config.toml
num_hidden_layers = 12
hidden_size = 128
d_expert = 32
moe_layers = [1, 2, 3, 4, 5, 6, 7, 8, 9, 10, 11]
balance_bias = false
router_bias = true
init_std_router = 0.0286
vocab_size = 2048
parallel_block = false
init_std_down = 0.00691
init_out_by_depth = true
learning_rate = 0.00474
beta1 = 0.95
beta2 = 0.99
max_grad_norm = 1.0
Below are experts of layer 9 (counted from 0) of a mixture-of-experts language model. Rows are named router (the router's row for the expert) and show model dimensions 0-127. Each number is 128 + 24 x the weight over its row's rms, rounded and kept within 0 to 255.
After each expert's rows: a language model's description of what the expert responds to. This comes from a sample of Wikipedia text that the model never trained on.

# expert 56
router [118 165  98 129 102  89 141 148 132  98 144 118 124 142 111 164  92 169 149 118 126 103 132 116 115 141 102 129 106 151 113 124  92 103 117  92 149 163 140 122 134 130 149 130 120  96  99 148 112 180 121 100 125 161 142 127 125 133 132 147 141 132 108 150 105 117 186 124 115 110 142 104 143 113 120 120 166 184 168 128  99 153 146 134 194 117 135 119  79 147 153 130 143 140 126 130 167 189 122 113  86 139 125 126 132 159 125 187 118  95 149 133 161 123 116 108 173 130  97  90 146 138 138 149 114 161 111 129]
It responds to: Digits in coordinates and years

# expert 6
router [109 113 155  98 105 134 111 115 141 165 172 160 136 128 162 130 133 178 102 145 168 144 116 115 100 123  88 150  95 123 126 134 134 151 149 143  76 149 166  97 117 133 103 110 111 120 134 110 134 119 130 134 150 131 126  94 155 147 182 103 136  77 139 113 174 155 103 191 109 124 124 120 109 125 138 101 166 110 166  76  99 141 133 149 121 175 120 128 126 125  94 157 119 156 106 106 101 135 177 165 124 116 164 139 129 150  97 135 130 120 125 124 139 133 160 113 102 115 165 152 135 122 150 122 114  92 109 125]
It responds to: Preposition "in"

# expert 1
router [102 131 116 112 121 105 115 165 116 152 119 166 117  67 132 149 124 141  93 139 123 141 139 144  99  88 151 118 124 134 154 127 134 145 113 145 138 123 123 145 114  86 129 100 188 119 115  84 153 137  75  98 114 120 127 145 128 130 129  74 142 113 160 113 164 143 146 129 127 134 138 136  84 131 109 146 168  39  95 135 134  85 101 103 139 105 146 136 117  93 128  88 128 144  96 138 136 185 116 122 155 124 127 119 126 156 110 110 126 131  96 136 187 129 114 151 143 127 152 134 141 142 119 129 147 127 108 167]
It responds to: Modals, conjunctions, table lines

# expert 54
router [108 155 109  89 142 135 188 134  92 121 130  89 131  91 137  81 137 132  93 132 156 158 149 157 154  95 145 124 140 147 117 156 102 153 184 121 117 140 113 110 149 165 121 139 122 152 144 124 121 118 125 138 136 102 161 104 166  97 104  83 113 139 219 167 119  96 192 142 127 122  92 126 122 157 100 150 132  93 115 126 134 134 140 124 125 119 131 141 132 119 152 137 158  90 141 125 141 101 132 131 162 134 120  93 106 134 136 153 138 116 129 105 128 132 163 119 137 115 130 158 138 149 137 134 107 119 109  74]
It responds to: Mid-word syllables, "was"

# expert 60
router [107 105 128 112 139 108 158 124 141 158  97 179 129 107 105 153 161 182  89 120 161 128  88 141 140 128 133 144  99 128  91 125 113 142 106 106 149 111  71  93 145  93 117 132 162 100 153 119 143 121 158 129 167 135 115 119 126 166 136 102 104  97 115 130 137 104 163 137 167 130 137 109 157 130 123 167 138 188 118 137 152 137 116  97 139 146 138  75 148 152 161 129 128 108 113 157 141 157  93 120  99 134 143 103 102 114 139 126  83 103 146 134 123 155 109 142 134 161 163 111 135 124  76 139 121 146 103  95]
It responds to: Numerals and non-Latin bytes

# expert 25
router [138 125 123 166 148 115 157 133 101 104 111 127 133 105 111  93 119 120 136 150  88  99  98  83 112 145 133 121 144 113 146  95 139 106  86 136 159 157 116  78 144 124 108 151 130 161 143 142  82 140  73 157 132 176 140 133 141 128 127 125 151  82 129 111 130 151 120 175 167 111 119 129 138 107 143 111 147 108 147 160 135 105 158 156 120 114 168 112 114 103 139  67 121  90 127 135 166  85 152 173 121  77 127 127 158 118 135 103 147 139 127 112 111 115 139 118 148 130 160 129 127 133 101  71 122 129 146 160]
It responds to: Blank space before words

# expert 29
router [118 130 146 129 119 120 176 111 143 110 150  66  79  87 136 122 125 134 121 100  91 116 145 114 111 148 124 110 135 108 139 114 143 110 130 127 113 158 126 167 187 101 130 150 111 136 104 155 131 126 117 154 126 173 115 127  98 107 124 111 109 129 153 156  72 188 151  69 151 135 132 118 121 147 126 158 101 119 132  97 123 129 106  84 169 120 140 156 104  98 149 149 114  90 122 119 114 113 144 148 113 122 140 123 151 133 136 120 163 126 143 148  62 105 106 127 130 129 129 116 126  78 184 145 130 143 159 112]
It responds to: Verb and noun stems

# expert 27
router [147 119 140 166 142  86 100 138  80 133 118 156 113 119  97 160 140 156 108 130 124 189 116 147 106 121 193  96 123 161 114  94 131 119 103 138 111 119 140 155 159 108 117 135 118 116 157 100 129  89 131 119 127 120 128 104 151 129 181 158  99 144  95 170 158 110 164 104 112 114 152 116 164 144 133 126 128 121 103 114 134 155 114 129 156 128 117 111  88 131 191 130 131 120  99 145 112 114 121 186 149 127 132  96 140 149 127 153 112 111 152 162 169 134 146 133 127 125 111 133  76 144 140 109 102 100 163 146]
It responds to: Sp-word starts

# expert 13
router [133 104 126  89 169 121  73 119  92 134 132 120 136 124 132 153 132 112 151 180 116 144 154 125 117 128 151 128 128 157  91 122 126 159 129 129 146 102 111 111 135 164  87 134 126 110 148 144 126 149 127 151 131 143 123 134 144 131 160 123 150  94 111 149 103 155 172 103 163 106 126 150  96  80 135 110  93  92 143 101 105 137 131  84 131  82 112 123 166 128 137  95 130 158 139 106 166 123 103  55 152 139  96 105 149 162 117 111 117 131  96 103 162 148 107 148  84 148 120 103  75 139 129 160 132 124 122 147]
It responds to: Word-middle pieces, table bars

# expert 12
router [131 148 138  95 109 140  93  97 103 115  92 158 126 104 181 141 119  70 114 156 125 138 145 147 111 102 160 153 115 179 148 148 130 108 122 146 163 132  97 115 109 102 126  98 149 128 101 151  89 102 134 132 124  76 132 148 134 150 121  83  79 142 115 146 124  98 103 127 155 126 163 133 135 104 119 129 173 100 110 119  95 123 127 165 137 173 156 111 125 140 137  99 128 109 156 124 127 133 111 110 132 133 113 151 167 103 160  91  74 119 106 163 143 112 131 123 164 132 117 121 132 133  80 177 138  98 135 132]
It responds to: Table line breaks, countries

# expert 49
router [126 154 110 136 135 184 165 124 161  85 182 125 106 149 164  85 132 138  82 158  87 119 144 165 109 135 141 129 110  93 108 129 128 182  87 107 123 163 128 104 163 103 123 123 160 155 128 109 140 138 124 135 123 114 138 141 101 160 122 127 106 138 114 139 132 107 100 132  96 142  94 135 125 141 158 154 149  89 166  98 120 119 138 111 116 142 133 145 137 129 104 174 156 127 161 108 100  95  81 115 120 127 116 158 145  95 116 118 118 101 114 119 112 132 114  84 147 127 116 178 102  95 171 159 129 137 131 106]
It responds to: Verb inflections

# expert 20
router [123 118 103 127 130 147 123 124 121 129 129 151  87 184 166 106 114  95 160  96 115 113 111 119 138 164 115 131 143  64 106 130 159 154 118  90 127 140 151 106 112 148 102 139 154 137 118  92 133 130 105 127 109 118 155 122 169 112 137 155 157 124 133 151 150 135 107 126 139 112 158 145 109  98  93 160 136  99  88 130 136 161 133 108 164 160 131 131  95 135 131 129 122 132 151 122 166 153 165 110  73 143 113 163 126 124 181 143 154 162 131 115 132 129 144 198 139 149 119  99 136 155 116 140  80 112  91  93]
It responds to: Field colons and headings

# expert 22
router [150 139 167 143 162 165  85 148 145 106 123 138 105  98 145 110 143  98 136 110  88 150 143 131 102 160 153 122 141 181 157 118 113  90 122 166 154 120 131 144 161  71 123 119 108 128 101 172 103 146 137 127 141 109 122 118 144 152 129 137 117 171  99 167  93 149  87 124 153 131 124  94 140  93 106 147 144 160 125 116  88 102 103 155 154 129 140 112 110 168 144 110 111 124 132 135 109 167 133 158 113 142 119 125 168 134 101 108  96 112 109 122 150 148 140 107 119 156  84 171 125 156 136 185 134 116 103 119]
It responds to: Sports table codes

# expert 36
router [128 108 117 141 114 191 102 167 111 148 106  95 182 128 160 147 153  87 152 159 156 105 127 129 132 103 122 120 100 131 111  89 140  93 158 145 116 104 124 153 108 131 151 116 112 127 141  70 123 140 120 146 129 137  83 144 122 143 125 151 143 149  91 140 154 151  98 128 101  84 125 141 154 166 119 134  84 116  93 126 162 148 115 158 153 137 113 167  80 102 140 126 127 163 134 122 140 133 153 114 133 103 132 115 136 134  87 111 155 146 137  93 102 147 132 155 116 162 104 136 166 154 148 103 114 131 173 166]
It responds to: Proper-name initial pieces

# expert 0
router [156 138 116 118 102 143 131 116 159 162 129 142 172 170 182 124 123 150 154 107 133 136 105 124 134 166 122 137 130 104  95 164 118 145  74 129 109 175 142 126 160  77 140 124 152 131 117 129 116 158 111 145 146 148 116 151  91 106 146 105 151 119 111 145  94 169 134 141 106 126 168 112 124 136 108 145  95 104 151  92 146 163 141 105 164 147 138 170 141 129 128 113 152 130 129 118  80 122 136 146 153 183 145  99 142 131  97 127 122  78 125 133 136 158 120  53 126 104 100 138 167 128 121 140 137 149 115 144]
It responds to: Past-tense reporting verbs

# expert 5
router [120 132 150 117 182 134 104 105 137 137 102 140 132  95 126 135  96 129 135  91 133 168 100 125 123 117 131 115 149 177 116 129 152 100 153 116 157 113 164 146 139 143 111 113 170 139 154 125 127 121 127 111 114 140 161 101 145  67 118 133 140 205  82 146 140 102  98 117  93 147 149 113 160 136 109 146 120 143 148 114  74 142 161 145 148 128 116 181 161 131 102 132 112 132 164 123 122 133 125 166 161 148 117 142 116 136 120 175 111 149 125 137 119 124  79 131 121 126 160 107 174  83 131 141 137 135 169 152]
It responds to: List line breaks

# expert 4
router [ 96 123 117 133 114 144 125 124 155  74 132 157 146 143 138 167 100 109 171 118 131 176 124 139 140 112 111 180 120 145 103  99 128  94 104 118 152 103 141 166 106 128 141 123 135 114 129 157 146 163 148 161 132 124 161 124 163 120  86 171 125  43 141 174 140 131 140 143  94 126 124 115  85 114 136 144 119 134 141 113 106 158 156  91 130 112 139 162 127 115 137 106 148 157 168 126 135 116 123 128 158 131 126 110 169 129 139 148 130 134 119 143 145 104  83 101  89 105 137 129 125 100 179 150 135 168 100 143]
It responds to: Mid-word t-syllables

# expert 46
router [107 150 117 100 131 118 143  59 141 122 106 114 148 117 117 134 124 140 119 149  62 143 133 138 101 141 139 121 171  80 146 161 100 134 145  99 153 124 121 134 162 122 142 167 103 169 116 136 142 134 112 150 113 124 164 128 100 172  76 147 152  83 112 147 133 134 119 140 151  87  93 132 160 142  84 158  94 108 101 115 137 115 113 156 120 129  80 120 160 102  86 129  78 159 169 129 137 109 157 107 118 129 144 117 132 108 126 124 126 119 111 124 120 132 110 171 116 133 144 118 117  86 140 140 177 106 142 114]
It responds to: Word-opening fragments

# expert 9
router [150 124 119 134 133 101 100  82 171  95  82  94 156  82  60 153 122 134 171  99 134 132 126 107 124 116 192  89 120 100 123 115 141 108 150 111 131  95 111 138 165 103 115 122 113  79 117 160 137 123 136 108 109  99  90 120  86 140 132  71 112 122  95 118 120  92 137 150 113 132 143 136 121  78 173 144 134 156 142 146 119 158 111 117 135 107 143  94 156 156 132 134 127 118 133 126 139 147 114 131 114 127 102 164 102  98 155  93 125 141 114 110 118 164 119 115 134 120 109 121 129 147  92  97 143 142 116 144]
It responds to: Math and symbol characters

# expert 33
router [132 117 114 110 115 161 114  99 105 147 142 110 124 168 197 108  95  77 110 178 147 109 106 179 132 148  95  90 141 132  98  90 122  99 124 143  99 119 102 136 114 159 130 129 100 141 124 161 121 117 144 118 118  79 161 124 138 144 181 128 108 129 106 104 144 101 108  98 124 129 153 125 124 121 122 125 112 123 122 101 165 143 168 126 110 161 113 143 142 150 116 110 150 118 137 133 116 108  97 109  64 145 171 151 117 107 141 148  85 149 136 119 108 123 105 132 147 132 101 186 121 154 105 121 167 129 157 129]
It responds to: S and suffix endings

# expert 11
router [132 128 101 154 145 122 109  84 135 113 111 102 116 111 123 122 131 170 163 133 120 158 135 109 103  97 103 128 133 147  94 103  91 111 159 147 107  72 165  98 161  98 122 106 118  98 131 113 107 100 129 116 119 106 109 120 125  94 122 139 151  90 144  71 152 100 144 150 118 156 150 153 132 103 167 151 106 158 123 110 145 112 103 149  91 166 148 108 120 161 110 105  92 141 138 104 136 157 139 113  93 145 143 145 127 133  82 150  91 159 155 113 137 132 146 170 127  94 137 119  97 107 150  74 137 129 160 161]
It responds to: Hyphens, surnames, years

# expert 41
router [132 136 114 109 127 165 145 142  72 171 173 134 137 131 119 107 118 135  93 110  91 116 133 118 133 135 120 112  69 129 150 165 115 116 111  87 115 104 102 141 108  94 158 143 137 172 140 131 141 113 116 118 136 161 149  72 142 137 127 159 111 147 121 142 134 136 116 172 106 126  91 151  76 138 136 111 112 138 100 100  87  98 106 164 126 158 138 110 152 135 130 177 153 104 110 137 132 132 102 105 160 119 134 123 127 145 124 154 146 119 118 118 166  94  83 180 116 158 149 143 125  85 109 128 106  95 167 133]
It responds to: Sports word pieces

# expert 16
router [106 114 131 126 138 187 132 142 124  95 196  96  98 167 152  87 145 166  91 139  91 140 144 162 133 139 136 133 173  98 151 132  93 164 122 163 112 150 156 138 174 104 155 116 186 160 134  96 103 168 144 128 152 150 133 136 150 155 155 126 150 139 115 146 107 158 108 138  91 133 130 128 129 136 129 145 144 105 109 122 134 146 106 129 149 135 121 129 127 152  73 130 128 130 121  89 159 152 141 125 111 136 119 164 125 125  94 150  91  98 122 144 142 152 101 124 143 121  90 183 139 108 128 131 134 138 158 120]
It responds to: Biography main verbs

# expert 45
router [106 142 121 136  88 119 146 119 120 184 140 106 130 144 146 118 120  98 164 135 134 120 158 158 120 122 109 117 104 132 145 135 145 124 171 151  87 120  85 105 107 144 106 150 139 152 157 148  96 152 107 124 118 135 155 152 134 146 153 163 163 157  72 136 173 127 122  88 151 117 151 114 119 125  89 129 169 140 114  88  94 106 117 123 146 186  82 122 140 131 125 116 131 133 123  94 157 113 155 106 121 100 156 164 135 139  85 122 132 129 122 141 152 154 155 151 158 161 132 147 110  94  57 136 102 113 135 139]
It responds to: Mid-name syllable pieces

# expert 14
router [125 136 131  97 149  96  86 152 150 166  89 153 133  76 127 117 133 161 143 111 169 140 146 125 130 132 148  91 138 119 122 133 108 120 146 104 121 113 110 110 146 139 104 114 123 131 107 122 139 108 100  96 107 147 174 107  84 117 176  89 116 123 107 170 171 130 147 136  92 155 150 195 145  86  91  95 137 162 142 129 142 152 180 146 112 162 113 116 143 123 137 116 120 162 114 158 147 150  96  99 110 142 169 107 126 147 141 122 114 133 120 151 142 163 160 137 101 135 162 117 106 161 120 132 143 119  93 131]
It responds to: Infobox labels and codes

# expert 39
router [151 151 114 169 126  88 104 129 129 103 167 122 137 163 129 117 175 103  67 107  99 102 121 142 135 136 124 142 166 121 151 160 121 124 122 168 120 148 132 126  79 110 108 114 161 120  75  91 115 165 167 160 140 150  97 110 151 158 119 100 110 141 118 130 156 155 129 136  97  86 120 125 117 136 168 134 129 123 132 176 145 134 147 140 123 121 135 159 126 143 136 136 149 133 113 127 130 105  70 109 147  84 149 180 142 167 134  93 115  81 137  96 158 111 136 120  96 123 116 156 142 153 137 129 126  91 135 139]
It responds to: Determiners after prepositions

# expert 34
router [140 160 121 130 104 114 141 135 157 110 121 104  88 129 177 173 144 143 139 140 115  81 120  86  84  95 119 146 123 148 125 104 125 190 137 142  86 100 119  95 132 156 119 159 100 121 122 162 130 159 124 124 122 105 119 129 147 138 120 150 165 151 164 160 132 130 105 154  93 125 135 157 174 134 121 144 162 148  95  87 113 151 130 129 139 115 173 116 101 133  97 120 119 110 161 158 167 126 146 148  97 137 123 136 102 131 158 151 115 141 142 157 161 138 122 141 169 147  91 120 173 180 112 151 110 152 131 144]
It responds to: Foreign name syllables

# expert 50
router [137 131 101 128 157 126  92 115 123 112  97 129 154 161 154 127 119 130 104  92  81 172 116 104 113 103 145 147 148 153 122 146 167 213 124 114 104 189 134 143 129 138 125 105 174 148 127 114 174 154 115 133  75 131  93 122 100 112 111 147 183 144 124 161  93 125 122  90 113 166 116 110 128  88 113 117 109 154 149 105 126 142 107 127 101  98  95 141 157 123 125 128 133 110 109 138 135 140 172  94 128 121 126 162 119 107 152 170 152 104 117 121 143 155 116 142 144  97 135 133 104 129  98 132 120 143 124 112]
It responds to: Table cell pipes

# expert 40
router [129 143 132 132 130 125 135 113 117 122 136 129 124 122 115 109 129 133 102 148 151  82 126 153 133 189 135 163  95 131  88 153 118 139 170  98  93 167  92 120 141 186 106 142 167 156 104 148 154 120 121  96  90 180 165  71 169 156 110 164 146 146 155 110 133 144 156 124 164 119 118 125  94 150 138 130 134 107 141 117 142 141  79 148 161 134 109 141 142 122  86 157 127  74  92 123 134 139 121 152 164 146 142 100 110 106 101 114 117 103 104 119 122 121 113  94 149 122 125  95 112 132 148 147 103 120 108 126]
It responds to: Clause-ending commas

# expert 57
router [ 93 124  99 153 133 105 147 151 124 136 115 146 140 130 115  92 142 119 141 144 169 110 150 145 108 108 166 120 114 105 164 165 160 127 124 139 113 103 108 125 119 127 105 145 154 116 150 149 131 133 129 103 150 103 130 129 146 161 101 181 141 149 112 126 139 151 104 203 137 113 127 131 133 161 132 131 113 179 131 114  98 133 147 149 147 128 144 162 120  97  89  97 151 171 173 126 101  79  97 149 135 107  77  91 116 144 118 115 127 125  96 175 137 121 104  84 128 105 142  88 135 145 159 174 138 153 157 135]
It responds to: Short-vowel word pieces

# expert 38
router [135 130 132 125 157 143  84 107 116 111 112 162  84 136 153  73 136 113 148 132 138 150  98 112  89 130 106 145 152 120 121 151  91 162 144 156  96 149 154 115 132 125 114 103 146 127 125 122 112 106 167 123 109 127 138 138 111 127 116 172 133 155 177 131 118 153 120 103 164 131 151 132 121 101 175 135 143 121 137 177  89 174 105 161 124  80 113 131  98 172 111 109 152 110 127 136 128 163 174 118 118 123 137 136 150 104 168 102 124  98 146 123 122 151 200 153 115 133 139 133 108  89 121 154 130  99 150 159]
It responds to: Separators before personal names

# expert 61
router [166 133  89 131 117 177 123 124 145 140 125 128 163 139 114  86 119 111 127 153 167 128  88 166 115 155 103 138 126  99  99 110 128  91 135 121 120 117 119 147 116 126 112 106 129  80 147 157 142 147 124 150 122 104 114 124 114 123 152 130 130 165 129 133 161 117 110 153 135 123 134 184 135 150  94 101 113 129 150 115 154 108 119 161 120  99  96 127 136 145  67 108 197 100 117 147 125 160  86 139 154 174 117 155  87 138  93 152 113 105 136 144 177  91  76 132 143 110 135 114 134 116  89 114 147 122 121 155]
It responds to: Proper-name word pieces

# expert 31
router [142 140 106 158 123  98 144 143 105  92 110 123  89 117 115 150 110 105 153 157 143 138 128 124  93  87 150 126 113 151 106 137 122 125 109 139 143 137 112  80 118 145 136 149  87 121 122 118 138 126  98 175 126 161 119 103 113 129 126 166 138 140 158 169 117 154 129 106 117 167 138 144  96 124  80 156 174 174 151 123 115 125 140 102 107 119 123 133  98 135 149 133  87 168 121 140 109 171 145  70  90 112 120 120 154 143 138 136  97 144 121 148 144 101 102 161  76 151 128 137 125 124  48 113 105  97 124 123]
It responds to: Word-middle pieces, years

# expert 58
router [147 150 126  91 111 136 136 144  73 130 151 119 155 146 122 111 133 132  99 119 168 123 139 108 129 109 145 154  99 117 123 135  92 107 127  82 161 160 114 138 114 176 117 116 184 120 146  87 143 155 123 109 105 135 152 123 155 140 158 131 111 139 107 171 149 156 132 170 109  96 148 140 125 143 152  87 127 113 131 150 129 125 100 106 139 112 123 120 132 134 132 161 148  93 148 152 185 142  83  98 140  81 125 134 177 110  65  76 134 111 130 130 101 151 127 164  98 124 124  86 150 158 131 125 131 113 129 138]
It responds to: Quantity word pieces

# expert 10
router [101 153 105 119 161 128 156  91 142 126 132 123 161  84 115  64  71 138 163 108 120 128 129 126 127 126 176 137 117 136  89 104 110  94 132 177 143 116 127 153 137 118 137  96 132  92 146 113 148 103 111 120 105 114  89 133 101  90 115 130  92  96  76 134 180 139 120 117 125 136 163 116  98 112 154 160 126 156 127 132  98 155 126 120 154 139 134  98 119 100 145 153 164 158 161 136 146 100 144 126 133 148 102 138 101 153 103 115 119 135 103 152 165  99 122  87 124 108 157 118  92 124 162 100 152 137 119 136]
It responds to: Word-initial science pieces

# expert 7
router [118 143 134 123 104 167 162 123 142  92 206 128 134 143 139  97 144 127 115 149 145  83 119 128  96 126 127 143 121 113 121 156 117 119 117 120 146 182 101 124 170 121 125 124 149 150 122 120 150 124 114 120 113 141  92 128 121 138 116 129  84 131 127 117  85 160 168 108 131  76 119 132 100 143 107 104 131 141 135 150 123 125  95 120 151 124 106 151 136 122 132 114 126  92  89 151 152  76 147  87 100 131 114 119 125  80 156 136 153  95 132 154  40 132  89 102 132 138 150 111  95 109 158 138 163 133 138 129]
It responds to: Noun endings, abstract nouns

# expert 21
router [105 148 154 146 130  88  98 133 130 164 104 115 126  90 121 106 117  78 137 135 121 123 108  74 167 109 144 149 116 143 115 121 138 139 126 111 131 112 122 113 109 142 107 149 122  81 139  85 172 132 135 103  97 143 186 154 124  70  91 108 124 138 160 110 106 110 125 132 112 128 155 159 160 155  98 143 136 133 180 147 125 156 143 134 118 124 128 118 140 127 156 177 124 157 167 130 150 144 111  84 111 115 122 102 127 148  93 153 139 186 120 167 108 135 136 142 120 148 129 164  95 150 126 103 151 161 151 158]
It responds to: Biochemistry word pieces

# expert 48
router [164 109 136 151 126 158 178 181 111 127 110 129 184 105 168 180 118 112 148 153 123  70 131  92 121 140 130 156  88 148 105 123 163 127 112 129 117  98 142 103  99 124 118 163 169 128 108 140 121 152 159 124 161 154 178 125 143 123 117 138 127 145 129 109 118 141 102 108 142 177 145 118 143 147 143 157 124 144 145 133 106 148 172 180 114 132 123 127 108 138 129 116 111 159 149 139 144 135 131 121 132 150 103 105 172 157 187 141 129 115  98 130 133  91 122 149 134 102 123 144 131 106 113 140 173 169 124 147]
It responds to: Name endings "an/on"

# expert 19
router [135 120 135 167 115 126 176  99  87 128 199 103  96 129  92 111 110 125 131 120 121 152 172 151 124 128 159 116 138 159 141 141 162 158 149 139 151 108 135 128 157  93 155 128 157 119 128 182 122 102 174  99 118 113 144 126 109 142 104 173 134 140 160 139 132 130 108 123 119 193 125 123 121 108 118 109 153 119 119 140 111 146 146 142 122 144 158 127 116 103 115 120 100 116 116  91 111 133 137 157  73 134 129 175 128 118  68 147 152 169 114 165 160 150 123 160 117  96 123 141 130 137 130 156 124 135 165 101]
It responds to: Copula after subject

# expert 62
router [129  80 139  99 119 141 134 136 113 101 134 100 164 119 167 141 144 137  96 127 130 148 171  98 145 119  77 170 114 147 103 155 148 162 115 145 141 173 160 197  86 134 141 111 115 132 164 142 146 143 133 106 130 100  99 136  82 114 117 137 116 173 123 111 123 151 139 116 157  97 149 102  92 102 186 113 110 133 108 128 103 173 133 111 116 135 143 108 132 125 131 104 112 121 125 143 142  86 132 104 115 145 136 154 116 133 144 123 116 104  99 119  91 139  87 102 140 141 104 125 157 115 148 164  89 113 172 150]
It responds to: Political party and government words

# expert 59
router [107 141 140 128 131  92 149 142 103 126 124 106  75  88  89 156 135 113 125 131  64 109  94 129 136 178 124 105 144 111 154 143 133  97  84  98 116 115 150 126 139 146 112 149 149 181 150  61 126 126 121 147 105 124 159 184 138  95 122 129 146 162 124 138  87 135  89  99 114 101 118 166 145 153 126 125 136  77 129 149 127 133 138 136 134 150 178 131 177 113 144 129 115 160 120 133 136 134 119 142 157 159 144  99 126 140 135 126 141 137 115 109 171 148 132 140 157 122 112 163 125 128  97 157 134 144  89 141]
It responds to: Verb stem pieces

# expert 3
router [124 135 135  95 112 109 177 115 148 106 169  98 110 124 120 110 112 116 138 143 225 151 148  83  98 139 101 163 113 180 139 121 148 172 142 132 133 125 106 135 106 140 140 126 148 163 115 168 113 158 129 100 112 160 162 162  90 129  91 138 155 142 173 134 158  90 141 107  93 106  88 138 147 102 111 128 160 142 125 154 130 130 120 121 114 121 114 112 120 124 179 142 127 121 134 123 132 110 122 131 123 120 133 117 128 151 102 156 160 117 146  89 122 118 142 168 147 173 113 150 113 147  97 153 119 156 114 123]
It responds to: Vowel-final syllable pieces

# expert 47
router [124 106 159 153 122 136  99 101 112 113 131 119  86 124 128 153 109 168 107 119 176  85 109 104 145 158 155 117 131 101 130 130 105 114 136 132 140  94 111 136 125 160 108 154  80 134 158  84 158 106 135 119 147 127 170 138 160 125 114 126  95 114 118  95 134 106 122 143 130 119 145 140 134 140 126 141  98 106 116  85 160 127 120 164  99 133  62 106 192  92  89 137 116 118 133 122 124 138  88 131 113 161 125 100 122  71 129 164 113 147 150 111 170 128 141 176 100 142 152 115 114 160 158 101 132 148 132 128]
It responds to: Capital S openings

# expert 37
router [124 120 164 144  96  93 130 121 136 134 135 121 124 139 144 133 143  83 108 105 111 105 130 184 142 124 114 126 159 125 120 159 132 139  97 125 145 125 127 129  94 114 128 122 137 117  92 134 108 133 185 164 118 181 126 111 127 142 122  74 112 175 175 161 127 160 125 131 106 109 168 129 144 104 170 102 125 136 112 153 121 153 184 106 146 147 131 135 144 127 158 160 156 117 107 152 136  68 117  99 153  91 127 140 113 168 146 125 131 125 134 117 195  92 129 153 100 161  97 135 154 169 132 124 118 122 138 115]
It responds to: Articles and determiners

# expert 43
router [146 130 142 123 158 143  60 127 114 132 140 129  86 130 140 113 145 158 140 131 103 101 114 112 146 148 149 143 165  96 143  84 118 107 148 122 123 187 145 125  90 155 142 156 133 106  96 120 162  96 130 122 145 129 149  90 122 161  97  86  81 143 135 123 138 134 132 149 160 151 146 132  98 108 142  96 102 104 131 161 110 128 139 124 121  92 171 133 117 145 137 126 149 130 130 100 120 157 154 101 123 153 159 130 111 165 108  97 128 127 132 138 130 104 130 124 124 143 172  87  84 137 183 129 167 115 168  75]
It responds to: Headings, lists, quantifiers

# expert 51
router [136 115 140 157 132  88 132  96 162 120 170 153  82 169 125 118 115 146 123 139 139 121 112 160  96 132  97 147 151 115 142 177 142 174 110 161 114 167 165 155 142 155  94 103 162  69 114  85 113  89 142 110 143 107  75 100 128  86 133  91 139  97 111 101 110 159 114 132 136 132 132  97 132 153 116 146 144  85 141 142 110 156 125 118 117  98 125 103 136 132 146 114 123 115 106 107 129 162 138 104 139 122 136 130 156 121 140 150  82  99 152 127 154 108 164 105 139  89 156 114 134 106 115 107 138 137 103 103]
It responds to: Conjunctions and prepositions

# expert 32
router [157 115 103 121 146 134 117 138 152 167 131 115 137  95 122 179 109 113 120 113 128 180 138 152 143  91  96 115 139 129 150 132 129  81 120 169  94 122 139 106 149 117 162 116  93 119  96 109 118 150 151 135 136 146  88 149 126 162 187 103 123 107  92 100 149 123  88 109 110 102 149 118  94 142 168 142 137 160 108  95 151 111 165 153 158 164 154 131 119 131 121 131 141 119 112 101 103 129 134 146 118 138 111 159 108 145 160  96 124 149 107  85  91 159 189 126 109 133 147 154 129 138 136 113  98 100 161 152]
It responds to: Proper-name initial capitals